config.toml
d_shared_expert = 0
activation = "reglu"
vocab_size = 8192
tie_embeddings = "early"
lr = 0.00301
Below are experts of layer 4 (counted from 0) of a mixture-of-experts language model. Rows are named router (the router's row for the expert), gate (a neuron's input weights, with its number), up (a neuron's input weights, with its number), down (a neuron's output weights, with its number) and show model dimensions 0-55. Each number is 50 + 15 x the weight over its row's rms, rounded and kept within 0 to 99.
Before each expert's rows: "comes before" lists some tokens at least twice as common just after its tokens as in all text. This comes from a sample of Wikipedia text that the model never trained on. Tokens count by the router's weight.

# expert 5
comes before: ",", ".", " and", "s", " of", " in"
router:42 34 50 45 81 44 50 55 51 42 70 73 34 43 56 52 45 44 45 38 44 48 78 86 49 58 26 56 70 50 65 34 53 93 84 26 56 33 64 42 05 63 48 40 61 46 77 32 65 50 48 62 74 60 73 62
gate0:48 69 46 39 08 62 40 49 74 59 44 70 59 51 40 66 16 26 32 63 50 48 25 48 34 25 56 41 43 41 43 62 63 44 62 61 75 34 26 50 52 87 61 50 45 59 77 51 47 58 32 69 44 48 45 48
up0:68 34 25 51 55 66 59 46 52 51 59 24 70 43 38 50 48 54 39 15 54 62 42 33 62 46 43 77 69 69 55 46 48 56 83 41 55 46 24 63 70 17 69 22 50 94 55 50 53 45 39 50 50 40 34 59
down0:42 77 69 52 31 52 21 48 32 52 41 84 70 53 51 59 24 43 45 69 35 55 52 65 60 24 45 16 47 61 38 32 54 81 50 60 43 52 50 59 44 58 41 36 56 67 37 42 41 42 44 52 70 53 37 45
gate1:32 90 45 59 50 28 52 44 50 29 70 44 47 51 19 78 52 60 42 79 67 59 22 54 28 50 68 56 52 45 17 55 59 46 40 48 31 55 71 46 30 45 57 47 58 41 60 33 48 40 56 33 40 28 28 73
up1:50 10 71 41 65 54 47 66 38 67 54 36 47 39 71 85 34 39 50 56 78 58 31 56 48 54 57 47 33 63 34 66 33 42 31 39 64 37 46 44 48 84 19 12 52 46 60 39 41 37 67 52 31 34 47 41
down1:36 39 49 33 60 49 15 50 48 24 38 73 70 45 29 77 54 47 81 34 55 54 46 27 58 59 59 56 47 38 31 55 51 38 58 51 37 34 30 54 51 74 47 53 32 70 73 68 49 42 54 39 71 54 34 34
gate2:46 57 72 52 45 47 65 88 48 48 29 64 56 70 35 78 61 48 75 52 68 66 69 33 38 46 47 62 51 85 59 62 68 41 58 30 41 32 67 14 48 60 48 53 70 20 80 41 55 39 63 61 43 36 34 27
up2:46 54 13 58 65 55 42 71 24 65 37 24 66 44 59 36 50 49 72 40 37 29 36 80 64 90 52 51 41 55 67 40 84 32 27 67 52 33 50 64 46 49 24 54 21 54 64 69 54 51 29 41 51 79 63 32
down2:61 46 60 54 44 47 44 35 49 54 50 49 64 50 60 40 56 42 55 64 57 61 46 42 25 62 60 49 60 55 57 65 64 30 89 37 50 51 51 81 46 63 35 48 71 37 47 40 47 70 26 76 73 57 57 54
gate3:42 56 60 49 51 52 41 46 01 34 46 72 47 60 35 58 53 57 56 34 65 33 41 53 41 37 66 13 39 52 59 65 45 71 60 37 45 18 50 48 42 59 41 52 30 57 80 69 50 71 52 62 65 36 43 39
up3:66 32 77 72 54 52 78 73 61 38 34 41 43 20 37 67 22 51 68 63 42 45 52 44 49 71 48 07 63 45 38 37 56 60 50 64 48 53 49 52 56 65 36 70 50 30 35 73 31 40 46 47 67 33 45 76
down3:55 45 43 25 26 71 56 38 50 73 73 23 49 34 86 32 60 51 47 44 32 53 54 37 63 49 52 30 54 77 22 52 46 52 71 71 54 49 45 41 63 60 53 48 29 44 72 52 23 29 35 34 43 49 56 68
gate4:74 39 42 37 37 53 42 47 68 53 53 61 53 57 37 17 32 53 73 54 70 49 71 71 75 22 49 41 66 52 46 71 41 80 64 44 48 31 48 51 39 67 18 39 79 43 47 64 60 56 56 56 46 63 59 52
up4:73 39 51 35 20 27 43 32 69 53 49 27 41 57 54 59 56 78 38 18 45 61 96 63 28 32 28 65 38 79 52 37 43 79 46 37 92 31 51 36 31 65 55 75 44 48 57 52 31 71 29 48 27 54 55 55
down4:41 09 32 43 42 33 55 21 41 79 83 49 45 55 67 48 45 16 59 48 59 46 43 40 29 57 37 50 72 28 52 54 64 98 54 54 54 45 39 60 53 60 37 19 51 55 56 46 30 22 60 63 40 33 43 57
gate5:38 67 53 49 80 35 29 50 48 27 58 35 59 37 39 57 59 66 53 29 65 78 66 64 31 75 56 71 40 72 70 46 43 59 36 62 27 46 40 37 54 69 55 62 43 29 65 68 35 60 44 20 64 64 31 37
up5:74 39 42 73 49 52 73 41 50 73 47 25 52 53 45 67 34 66 36 57 79 67 36 57 48 43 70 74 51 47 57 50 56 34 40 30 54 38 39 19 47 62 77 73 74 66 57 28 47 52 53 28 44 57 89 73
down5:39 59 43 59 64 55 49 31 42 44 56 41 37 68 46 35 76 57 37 39 50 38 51 77 52 62 43 00 50 40 50 42 22 47 71 52 55 46 30 78 37 26 40 47 50 47 71 74 46 34 42 54 63 28 71 29
gate6:62 66 63 43 56 59 19 61 55 36 39 55 58 64 59 91 33 44 36 51 37 48 55 23 65 14 21 35 77 72 22 33 70 72 55 45 71 44 65 58 26 58 96 45 62 67 48 82 79 69 42 46 37 42 33 59
up6:23 69 27 38 20 43 60 11 33 55 55 29 66 64 56 69 54 45 37 90 68 41 49 57 60 57 44 89 46 47 36 38 53 51 49 48 59 64 38 33 56 37 64 64 69 30 43 68 63 51 53 44 04 58 71 46
down6:49 60 49 54 40 62 77 50 43 24 50 55 18 71 41 29 67 46 55 72 75 41 46 71 42 36 56 78 39 54 49 81 53 45 14 32 47 46 56 22 50 56 50 76 45 56 50 57 50 62 53 53 25 58 40 37
gate7:70 55 37 17 50 60 48 59 27 70 54 21 30 54 42 56 58 63 37 43 52 65 42 93 23 45 36 38 60 28 29 22 41 34 64 63 32 59 48 60 32 31 64 27 60 58 46 46 74 41 66 55 19 44 15 56
up7:63 67 33 51 64 13 58 66 32 51 39 29 51 40 45 23 66 62 45 51 39 35 55 63 51 44 35 55 66 47 58 61 23 61 57 62 39 26 76 52 12 53 53 61 61 45 25 69 50 43 73 57 51 71 73 53
down7:52 22 50 59 19 56 55 31 67 51 54 59 84 73 37 56 28 62 43 62 46 51 57 37 50 54 33 49 71 57 46 44 44 71 35 45 46 45 49 50 56 27 61 86 37 47 72 39 38 54 75 38 42 52 37 63
gate8:78 76 30 49 46 47 40 24 61 77 26 48 62 69 63 48 78 50 39 48 83 45 39 60 52 85 30 75 73 45 61 61 53 71 79 41 57 53 47 55 52 33 59 23 29 23 73 63 63 41 48 54 41 19 51 59
up8:50 51 65 29 74 74 64 68 39 59 72 44 65 43 52 66 28 58 39 24 44 74 44 49 64 35 43 82 52 49 61 60 53 50 71 62 41 53 36 61 53 55 34 39 31 43 46 81 37 45 47 58 53 50 64 69
down8:64 29 50 70 33 26 42 72 15 28 30 55 85 41 36 56 46 45 41 47 40 64 65 51 38 43 49 60 48 57 65 59 48 43 26 37 51 44 27 63 46 42 40 55 87 35 42 75 77 49 41 56 45 58 28 68
gate9:42 50 61 63 44 49 47 48 41 72 47 53 46 60 54 67 58 34 65 48 29 24 47 46 65 44 61 55 63 67 70 58 45 58 51 50 55 38 57 32 19 65 42 55 33 42 50 49 60 42 33 37 47 34 36 49
up9:53 60 49 43 49 30 32 50 48 47 68 57 39 67 55 55 47 43 44 38 69 70 44 46 43 64 55 47 23 48 26 63 33 33 54 37 67 26 31 37 34 59 54 74 46 72 74 49 13 35 50 55 63 36 38 42
down9:37 29 59 52 51 36 71 46 61 65 45 52 51 57 65 32 99 41 61 54 59 58 67 53 54 61 27 71 57 42 56 78 61 61 63 54 40 42 62 53 34 42 45 57 53 68 50 24 37 43 37 67 65 62 34 54
gate10:32 59 55 58 60 67 55 63 58 33 43 45 43 41 66 46 56 49 50 38 35 45 58 68 08 52 38 61 78 32 38 00 40 49 50 54 59 43 52 49 53 59 69 50 33 80 64 22 78 28 54 28 43 53 67 53
up10:44 59 43 53 73 65 39 63 57 28 59 92 43 45 69 42 44 51 75 55 38 48 60 34 41 86 52 35 31 57 20 48 52 39 73 62 64 42 69 59 66 51 58 31 45 62 34 43 47 67 47 41 63 55 36 40
down10:39 69 47 17 19 63 00 33 70 62 63 49 67 33 55 43 44 40 29 63 36 56 53 39 35 42 50 33 34 62 68 46 40 51 59 57 41 71 59 32 56 45 60 49 44 46 53 42 55 44 52 36 58 56 76 61
gate11:55 41 55 69 49 37 52 48 45 58 44 64 26 56 29 51 39 50 54 39 59 59 69 82 42 60 40 57 51 35 30 42 15 67 46 45 64 57 33 69 37 64 58 46 42 62 48 55 50 64 35 57 72 75 49 38
up11:55 58 57 39 48 52 55 35 64 38 59 30 36 33 40 79 50 36 67 66 69 73 36 50 46 42 28 34 34 24 30 14 42 77 35 61 60 68 28 37 73 50 74 67 65 49 29 33 66 31 38 49 44 86 66 40
down11:52 51 59 58 65 35 49 71 64 34 28 56 44 51 44 67 34 67 54 40 48 40 44 42 23 35 29 56 43 38 63 39 37 40 63 47 54 67 19 49 40 32 55 55 21 50 47 55 62 49 40 50 32 36 58 51
gate12:68 42 49 15 91 57 53 21 63 42 42 42 60 43 56 42 59 40 44 54 60 74 60 40 71 70 70 65 70 66 79 56 58 55 52 85 19 55 52 45 48 26 10 55 58 38 28 64 47 36 57 38 46 62 40 72
up12:50 28 80 97 65 34 85 48 55 62 14 59 46 47 52 53 31 36 68 25 62 58 48 39 34 43 70 60 73 58 30 47 66 38 69 53 70 56 30 32 63 20 50 66 51 49 66 53 32 37 49 41 52 50 53 60
down12:58 67 82 03 15 56 16 10 68 70 81 36 52 40 39 48 47 64 47 50 50 62 31 66 45 57 74 48 64 47 25 51 41 50 57 40 59 68 46 58 61 68 46 41 46 51 45 56 43 39 34 39 49 69 56 61
gate13:43 39 74 38 69 58 47 60 55 68 62 52 73 80 53 44 64 78 66 54 58 29 41 62 72 60 29 52 44 43 77 46 46 49 31 48 79 40 38 73 64 71 46 22 61 33 38 50 78 42 79 47 67 58 47 54
up13:24 16 61 66 56 71 27 62 71 78 66 41 73 57 31 44 55 41 59 61 30 57 34 72 31 54 65 39 54 61 53 35 48 57 67 48 60 50 28 63 39 51 24 59 59 36 32 53 76 32 43 38 44 59 48 61
down13:37 60 45 31 26 73 44 31 24 74 47 40 53 33 58 26 29 50 47 67 40 60 35 21 48 71 60 30 40 68 28 42 39 27 71 25 44 34 56 42 40 33 37 43 48 61 54 21 42 74 41 63 77 52 44 51
gate14:24 38 32 82 15 25 45 37 62 46 43 29 34 60 41 41 44 63 46 26 47 66 93 38 29 56 68 53 77 64 86 33 49 21 70 46 41 36 54 61 42 58 41 46 49 41 53 62 75 45 50 59 50 94 19 49
up14:28 24 51 65 63 53 20 57 48 65 61 67 57 40 63 47 50 31 45 54 44 45 52 65 55 57 36 51 36 53 23 44 71 59 40 55 57 43 36 85 31 43 44 56 62 47 25 43 46 71 46 32 32 54 31 75
down14:51 21 51 37 79 59 64 61 58 54 44 60 57 37 22 66 55 48 52 32 25 65 44 39 55 36 43 52 59 42 41 96 37 46 32 47 36 54 32 46 79 57 24 57 51 74 60 70 75 52 40 66 42 34 17 43
gate15:40 55 61 43 33 28 33 43 40 51 53 36 51 42 58 47 45 42 74 06 64 64 46 43 37 62 35 40 43 76 27 40 25 66 49 62 76 54 38 46 53 58 26 42 60 43 58 56 60 45 74 51 40 83 52 58
up15:36 44 54 47 17 56 52 69 20 63 03 57 38 65 44 43 50 26 51 35 52 39 55 68 43 38 62 57 24 47 53 61 52 34 54 44 51 31 42 40 09 60 55 44 76 36 50 54 56 60 61 46 36 73 30 33
down15:61 64 43 50 67 41 59 42 39 71 69 24 57 47 62 41 49 42 63 06 87 22 44 52 42 40 67 34 44 77 34 66 23 51 56 72 72 22 62 39 39 46 54 59 48 35 39 42 45 36 58 81 72 62 50 48
gate16:44 54 41 50 66 28 56 85 81 73 84 40 37 35 78 35 52 67 66 42 37 53 52 63 44 21 42 56 30 58 54 58 67 31 52 63 44 47 61 63 35 48 87 54 62 37 46 45 33 46 42 84 50 50 42 81
up16:72 47 57 60 25 53 51 75 70 40 20 53 28 57 26 58 36 25 66 62 34 58 50 41 77 59 43 10 59 44 71 58 58 31 61 62 50 20 34 34 55 54 66 57 16 67 52 41 57 54 60 60 34 50 43 42
down16:53 59 47 40 56 37 31 43 39 55 41 55 61 67 37 56 88 67 59 38 69 50 63 50 34 79 45 25 49 52 39 68 52 55 33 54 66 30 59 33 57 66 80 66 61 65 53 58 38 28 51 34 27 34 36 51
gate17:59 62 79 29 16 47 31 50 73 58 58 52 45 73 23 31 52 62 38 47 55 48 41 62 69 47 35 31 44 31 55 66 39 56 49 22 29 39 46 50 37 26 54 56 54 91 76 46 47 74 31 50 32 43 10 26
up17:35 41 60 41 34 63 30 38 48 44 53 47 57 24 52 62 72 44 30 47 51 20 47 72 63 54 65 58 75 44 56 37 66 59 86 51 48 23 71 60 64 34 79 64 60 42 28 48 56 43 59 66 34 49 58 46
down17:64 69 53 61 62 54 33 17 38 57 55 25 78 47 47 76 87 65 25 55 35 47 38 60 46 39 71 51 69 36 65 34 51 43 57 42 69 40 62 80 40 56 59 52 46 45 54 61 80 51 54 42 52 25 65 45
gate18:45 50 36 42 49 42 48 54 47 66 39 61 38 55 54 72 54 47 44 42 50 70 59 79 57 33 70 53 60 52 29 58 39 48 42 51 54 62 46 42 11 75 40 61 51 66 59 15 65 66 24 60 48 61 71 37
up18:38 09 51 59 43 28 45 51 36 64 49 41 60 77 59 37 61 67 36 42 51 78 26 60 53 28 41 52 55 56 63 32 46 69 39 32 45 73 37 60 17 63 63 56 53 61 49 23 31 58 33 75 61 38 50 70
down18:18 59 43 64 41 44 29 33 78 65 15 40 48 66 42 58 60 70 75 66 53 44 51 51 31 60 63 65 19 90 64 50 35 60 57 40 60 76 54 55 85 61 28 62 56 60 68 55 62 63 56 50 41 46 55 49
gate19:47 49 60 48 31 47 28 31 33 26 22 55 79 41 55 56 47 58 63 56 65 76 31 55 40 43 62 67 48 44 42 76 42 45 74 53 30 40 32 05 39 61 45 67 63 48 79 19 43 71 51 56 55 53 72 54
up19:20 66 48 37 37 51 30 54 40 61 51 39 32 29 42 60 22 57 36 68 57 60 61 19 67 54 60 21 52 52 70 58 41 52 45 37 35 48 46 19 62 43 44 59 68 53 55 48 36 24 44 55 39 35 76 26
down19:53 24 35 65 62 31 59 56 56 55 45 36 49 22 33 57 55 59 85 53 55 52 54 61 48 43 58 42 24 28 33 43 43 67 55 60 47 43 84 47 62 67 38 39 70 49 61 32 32 52 51 37 50 59 64 36
gate20:84 48 83 37 51 67 75 59 49 67 79 42 29 62 46 46 61 59 36 56 53 49 71 90 65 45 73 41 91 54 78 43 53 70 30 50 37 52 22 29 69 29 27 52 57 17 51 59 79 71 37 52 62 44 11 81
up20:48 43 62 45 31 23 57 55 32 54 04 47 34 41 41 66 59 75 58 37 62 70 34 67 57 47 65 21 51 53 37 57 52 79 28 32 20 33 51 68 27 40 68 52 28 55 40 62 44 41 67 65 44 41 46 86
down20:36 47 54 41 23 79 39 58 44 44 53 36 68 38 59 59 40 26 29 55 49 65 19 23 56 36 39 59 42 53 13 52 50 48 51 49 63 78 43 34 63 43 64 75 51 47 66 40 37 60 99 46 35 47 68 49
gate21:44 55 38 48 50 33 52 58 08 47 39 66 41 36 56 57 68 49 63 68 47 53 68 63 55 38 73 52 40 51 57 61 81 16 50 50 29 22 41 40 69 67 47 50 40 51 37 54 32 47 40 81 52 38 38 47
up21:41 47 26 47 41 52 73 34 43 48 33 46 29 62 48 39 26 54 36 62 74 82 65 63 49 31 64 45 37 55 48 62 54 65 63 44 55 55 43 39 47 44 39 56 43 55 30 24 67 55 52 34 49 26 54 54
down21:57 18 33 64 60 62 82 87 47 45 62 84 55 55 63 61 13 33 41 44 63 58 51 40 70 43 39 64 61 31 64 55 32 59 34 62 65 22 41 53 47 67 36 47 50 56 29 41 47 36 54 70 48 72 59 67
gate22:76 54 42 29 38 46 58 46 81 40 43 37 88 45 38 32 77 20 53 57 62 22 38 75 36 77 38 58 55 57 44 52 39 38 45 15 61 12 53 33 64 49 39 44 50 61 48 66 46 34 42 43 55 55 45 49
up22:41 86 58 84 51 62 17 80 49 55 22 37 39 29 40 37 54 59 45 69 42 53 73 32 36 21 46 40 65 48 57 38 47 42 45 67 52 74 40 62 56 40 54 52 57 50 49 48 16 43 37 51 32 42 45 48
down22:68 48 37 58 47 47 58 29 52 78 56 34 44 07 62 58 62 53 51 69 62 36 44 70 56 77 54 24 38 39 72 54 77 43 55 63 71 56 38 41 50 48 61 39 36 77 56 32 72 70 34 62 45 73 54 40
gate23:57 52 43 88 49 79 42 67 40 57 59 65 50 43 41 47 51 26 74 87 54 49 41 47 71 67 51 39 52 44 40 45 76 49 85 71 83 00 49 51 82 49 41 33 97 28 44 57 52 51 35 44 54 58 36 56
up23:32 28 61 76 38 70 34 60 42 67 72 33 58 45 69 51 64 40 55 51 77 64 35 67 53 72 26 73 52 35 51 49 40 31 47 57 61 39 53 77 61 50 56 65 26 52 27 12 53 53 42 55 26 43 66 34
down23:57 73 48 84 66 44 34 64 30 45 50 94 31 43 64 26 64 48 50 50 49 58 43 37 52 60 49 44 38 42 43 77 57 60 53 34 58 52 52 53 53 57 62 61 42 58 57 40 79 45 74 59 43 53 39 18
gate24:58 22 31 46 52 57 53 62 69 62 38 56 20 51 39 45 51 54 71 46 48 46 29 34 30 59 31 63 44 49 33 30 37 62 42 56 62 67 52 52 47 82 22 70 33 36 63 23 49 31 64 07 45 49 33 46
up24:78 40 72 54 45 16 68 59 60 71 50 29 61 47 70 43 37 77 43 21 62 65 41 37 03 55 58 38 56 29 48 26 56 65 62 59 64 55 38 50 67 62 50 36 40 58 50 56 48 62 26 50 52 43 57 46
down24:42 56 43 32 47 87 30 49 41 56 62 73 58 31 65 61 62 43 42 35 46 65 40 35 47 52 70 30 34 46 13 49 34 88 57 38 45 40 65 37 55 56 41 48 48 76 80 42 51 47 53 90 67 23 54 72
gate25:48 33 41 39 66 40 48 33 51 73 74 46 59 56 49 26 48 60 64 38 50 37 46 52 28 57 32 62 30 58 40 23 44 65 21 35 61 28 63 54 29 43 39 69 75 62 58 35 20 45 29 68 37 53 57 59
up25:24 65 48 51 35 42 47 79 61 56 48 71 50 34 39 55 43 32 55 45 23 50 61 80 19 37 45 81 69 67 43 57 55 35 74 60 51 37 42 72 34 80 19 41 37 48 30 68 33 33 50 34 57 40 30 53
down25:67 35 29 73 43 47 49 36 50 59 66 61 52 78 57 53 44 60 60 54 80 52 30 61 44 65 73 40 75 49 70 51 59 30 43 42 56 57 61 42 31 25 48 19 64 47 42 53 70 58 60 71 58 32 42 76
gate26:67 31 40 49 33 47 68 71 54 35 45 59 45 36 50 80 51 57 67 57 47 30 65 46 31 38 46 85 46 33 90 28 36 23 46 52 39 36 70 44 43 56 40 41 33 36 85 55 30 48 43 58 54 61 46 43
up26:61 62 69 28 58 65 48 38 37 70 59 69 75 58 33 68 61 65 59 52 65 44 49 78 57 25 45 80 47 54 64 64 53 42 41 69 48 27 42 61 52 46 55 14 47 77 53 62 53 37 37 36 55 42 51 58
down26:41 52 43 60 35 41 19 24 47 40 50 49 40 63 32 15 35 40 64 56 57 45 50 42 58 67 65 35 71 78 43 41 62 39 41 69 50 38 71 50 47 37 70 19 68 38 53 56 36 54 50 34 66 67 83 43
gate27:46 42 66 46 61 66 53 40 53 30 56 50 48 74 18 44 20 28 38 70 30 67 50 59 44 46 54 52 25 65 35 63 32 53 43 56 67 36 63 64 49 68 57 58 71 12 51 39 48 49 69 55 73 77 56 39
up27:66 23 28 65 69 36 65 41 53 45 39 40 39 44 58 57 54 54 41 79 49 78 36 38 37 85 50 45 53 61 58 66 45 35 65 16 53 81 58 35 37 46 61 48 41 49 22 37 37 31 53 59 64 20 47 48
down27:37 49 44 58 25 51 44 31 28 34 56 50 56 91 57 73 59 75 53 81 46 35 41 38 52 52 52 52 66 49 58 53 34 08 37 47 27 29 37 48 70 54 53 68 30 52 51 33 90 19 40 54 17 67 55 53
gate28:54 68 44 23 33 73 46 35 61 65 56 30 54 37 73 62 82 30 50 62 61 51 70 34 42 45 55 46 42 47 64 56 64 65 20 79 75 51 25 55 56 58 54 49 59 34 22 62 49 77 54 67 50 71 60 41
up28:31 58 75 29 32 52 57 64 30 19 47 54 61 55 59 40 53 69 63 48 47 24 50 25 63 54 56 61 51 51 56 32 39 55 33 59 84 56 27 49 50 77 51 67 61 56 31 60 94 64 37 39 51 54 49 33
down28:34 75 57 21 22 32 49 49 32 52 40 41 53 59 39 39 48 48 53 51 50 56 73 51 33 79 72 45 63 40 52 50 65 65 44 49 75 80 44 49 56 55 41 74 27 35 36 69 56 58 30 52 47 56 67 54
gate29:57 46 97 38 33 65 48 39 12 39 55 50 61 45 53 29 50 30 49 56 32 51 54 47 55 64 46 70 26 64 25 57 61 63 33 50 44 45 58 66 57 58 62 48 39 56 00 61 54 74 32 48 62 71 33 42
up29:54 27 16 32 50 46 61 56 70 50 45 37 56 66 43 23 71 67 64 53 48 21 52 61 35 49 31 45 63 60 62 52 48 56 61 73 73 60 49 60 31 61 60 27 75 59 34 53 39 47 55 45 60 40 81 49
down29:30 60 37 70 49 72 36 33 65 46 63 37 48 33 95 38 44 85 44 60 34 49 55 36 56 21 57 26 54 37 65 18 24 56 32 47 54 66 37 33 30 37 35 43 43 58 49 49 59 32 81 46 36 52 68 37
gate30:36 47 61 71 63 64 55 46 45 59 63 47 45 66 72 58 47 54 59 32 64 50 31 50 12 27 53 73 58 82 61 16 54 34 46 63 22 63 55 47 21 38 68 81 70 49 60 53 51 49 58 34 38 51 50 71
up30:19 41 82 65 45 50 56 62 80 41 54 56 34 80 37 53 41 73 40 40 66 56 47 59 36 51 54 51 51 73 62 57 76 69 45 39 50 70 64 21 18 57 70 63 54 42 52 41 58 62 32 45 41 53 53 83
down30:66 34 31 32 75 47 36 45 20 55 14 45 51 63 78 40 73 35 42 63 67 57 76 18 46 41 40 47 35 21 48 57 59 28 51 30 50 64 35 57 59 36 49 49 40 66 38 60 44 59 44 42 17 68 30 64
gate31:33 52 24 45 67 62 42 34 70 56 59 53 70 20 82 28 71 41 58 58 57 46 58 45 34 40 55 69 54 21 28 54 74 70 71 57 65 49 55 27 53 63 58 39 75 43 30 47 13 51 61 44 48 88 50 54
up31:22 57 65 44 38 64 24 50 48 50 40 53 64 41 31 58 43 47 70 66 31 38 32 48 40 39 69 48 47 73 64 63 30 67 49 30 40 33 66 73 43 65 51 55 46 17 67 60 39 48 48 50 71 60 59 47
down31:66 20 38 56 74 23 59 56 39 56 64 54 66 42 47 54 87 35 37 55 49 24 23 78 57 67 62 30 38 47 72 42 67 51 52 58 46 19 51 50 49 85 50 63 58 36 46 71 36 65 75 44 65 64 39 59
gate32:25 62 35 40 44 52 44 23 50 36 46 59 65 38 51 61 35 54 46 79 34 85 68 63 35 60 57 47 46 62 66 53 55 42 67 63 41 43 39 37 49 55 38 64 44 26 29 65 32 41 27 44 50 71 49 68
up32:56 34 68 63 55 74 37 70 57 54 51 44 46 46 76 48 62 57 68 36 46 48 38 36 30 26 70 58 34 53 66 78 62 58 46 60 59 42 41 77 62 55 59 38 33 53 38 75 67 43 59 71 08 50 64 51
down32:38 59 57 57 32 47 35 31 55 61 45 53 61 53 67 37 24 60 45 67 38 85 58 59 75 30 39 35 32 70 69 69 59 58 19 69 71 53 45 38 65 48 49 48 38 47 65 35 73 25 70 50 45 31 50 41
gate33:38 50 54 36 74 64 63 64 56 49 47 48 45 04 61 38 61 64 76 53 55 29 44 57 54 49 60 36 43 40 56 43 42 48 40 26 55 48 59 39 42 65 44 58 52 28 55 36 70 41 38 52 52 71 35 21
up33:59 56 56 84 47 63 35 70 33 58 37 73 28 63 73 60 49 57 19 42 64 28 59 53 44 28 49 54 55 39 56 83 32 56 65 36 28 53 35 32 53 57 56 56 44 74 63 36 39 63 46 36 56 59 35 31
down33:20 52 49 53 32 61 66 31 51 43 51 42 61 63 38 49 46 36 36 25 66 63 66 46 83 75 48 44 48 65 51 46 42 62 62 25 47 50 36 61 47 64 47 50 29 41 17 39 54 56 53 70 42 68 64 48
gate34:43 25 65 49 68 35 79 59 94 34 49 45 55 37 62 34 76 58 63 48 53 47 59 51 51 61 49 30 62 62 39 55 49 65 83 51 68 26 50 73 15 48 57 52 50 51 41 19 61 57 32 41 65 47 54 51
up34:51 67 29 59 62 40 42 59 17 74 31 50 59 51 64 51 22 41 39 67 55 49 53 51 55 30 67 83 46 56 42 37 55 48 47 61 43 42 55 45 61 90 60 19 61 59 51 39 82 38 35 46 73 46 49 58
down34:35 53 39 58 75 39 31 51 55 56 51 62 55 44 41 73 62 47 42 46 39 63 29 66 54 55 71 39 41 31 46 61 54 37 41 59 51 42 41 36 55 31 34 44 46 52 65 22 61 40 56 75 03 47 17 61
gate35:67 50 30 46 67 63 68 71 51 84 29 57 52 35 37 52 43 54 43 50 43 51 45 52 45 08 65 45 60 91 51 40 43 61 75 55 23 30 63 49 28 51 38 35 39 63 83 49 46 63 72 42 64 59 69 44
up35:83 55 35 53 67 35 32 77 64 36 33 41 37 16 56 34 52 49 54 63 35 58 29 69 24 32 71 61 74 61 46 58 06 56 43 44 76 41 51 63 49 45 72 22 53 47 77 17 44 65 51 28 41 59 42 62
down35:37 71 45 73 46 82 53 48 65 65 52 70 56 42 54 49 56 60 61 62 84 41 17 61 64 81 68 62 55 35 63 72 52 69 41 65 83 31 34 62 60 84 24 28 33 61 52 45 63 28 59 70 69 32 73 33
gate36:59 38 54 73 34 32 35 16 46 44 34 71 23 74 41 41 29 48 66 45 66 70 77 76 34 60 42 59 65 40 60 40 58 59 33 48 51 30 51 50 54 61 33 69 42 49 45 46 29 18 45 71 61 55 23 46
up36:49 46 35 54 86 39 57 58 46 35 56 36 63 33 39 50 69 55 45 53 80 37 36 66 25 18 64 19 58 51 50 12 47 40 50 27 51 43 82 51 72 30 52 60 48 59 80 37 57 42 73 48 65 61 50 62
down36:52 60 47 48 55 36 34 36 32 63 47 86 52 64 46 66 60 62 53 38 34 84 44 61 38 52 54 27 85 36 52 56 55 40 13 50 85 22 11 74 54 75 27 51 45 58 63 56 72 83 35 54 34 52 52 40
gate37:23 46 40 46 47 57 36 64 48 62 88 55 47 48 62 46 38 35 81 65 41 64 56 73 39 37 55 62 63 64 77 21 53 60 57 31 68 53 51 44 36 62 49 77 46 28 36 59 24 75 24 52 47 75 31 43
up37:60 44 61 29 70 68 42 46 53 41 47 64 43 68 53 87 59 31 60 71 40 68 45 58 64 43 41 53 43 55 49 51 48 51 27 97 91 43 34 53 57 34 40 30 60 39 35 60 92 56 52 52 14 57 51 43
down37:37 35 24 39 28 40 31 51 64 52 63 31 32 15 66 59 63 71 25 82 41 47 22 42 35 18 64 65 52 40 51 48 48 49 65 50 39 44 34 10 65 35 27 48 73 65 33 57 60 72 78 73 34 60 42 04
gate38:31 41 46 52 57 61 08 70 65 36 58 60 45 41 45 41 46 25 36 45 43 54 46 39 48 35 33 36 63 19 47 53 70 53 62 35 18 29 36 29 51 61 38 56 60 49 55 34 40 36 54 27 33 74 59 53
up38:39 77 32 37 50 47 63 32 25 27 50 59 43 63 51 49 40 48 45 62 50 51 28 48 57 37 78 59 52 67 39 67 58 46 20 42 65 62 60 51 58 62 53 38 59 64 45 98 44 81 53 38 45 45 49 46
down38:67 60 51 35 54 47 48 43 60 70 33 30 46 42 43 35 58 71 62 48 49 54 50 15 61 58 66 65 71 70 46 52 65 45 39 24 75 67 74 48 66 36 42 42 39 23 49 54 45 50 18 31 34 79 28 65
gate39:68 46 45 60 49 43 47 44 22 77 80 26 49 56 56 54 79 58 22 51 43 26 63 64 67 52 38 89 22 36 50 43 55 50 56 25 73 47 48 28 52 66 56 33 56 30 84 26 46 58 33 81 61 64 28 47
up39:24 36 94 93 59 78 75 24 77 00 55 56 44 29 33 63 18 39 47 63 31 61 48 33 53 49 60 40 18 45 47 37 80 54 64 81 68 42 25 52 33 36 50 54 35 37 27 39 40 55 70 31 62 40 49 52
down39:33 62 14 54 65 19 16 73 58 39 18 70 56 67 73 54 31 43 66 58 49 55 50 53 50 39 59 34 91 67 35 58 48 44 30 34 43 68 56 45 63 43 57 47 53 44 57 58 43 64 74 58 48 67 31 49
gate40:36 64 66 62 55 60 72 41 42 67 63 43 21 62 31 41 49 45 56 46 33 55 38 41 64 61 36 30 57 50 40 42 65 55 47 41 26 31 47 28 57 56 37 33 45 45 48 44 28 31 52 28 59 46 33 51
up40:43 43 78 44 09 58 29 38 64 69 51 83 75 39 35 57 40 54 29 43 67 38 48 64 42 47 40 53 39 49 61 34 60 43 37 36 36 41 77 35 28 42 54 48 68 43 51 59 40 46 64 64 53 65 43 53
down40:44 55 51 58 59 56 67 76 73 33 68 57 56 72 50 59 22 45 26 59 64 43 61 50 38 55 44 47 45 50 62 53 48 30 35 54 37 44 51 43 44 61 46 55 50 51 47 47 58 48 41 52 54 47 69 54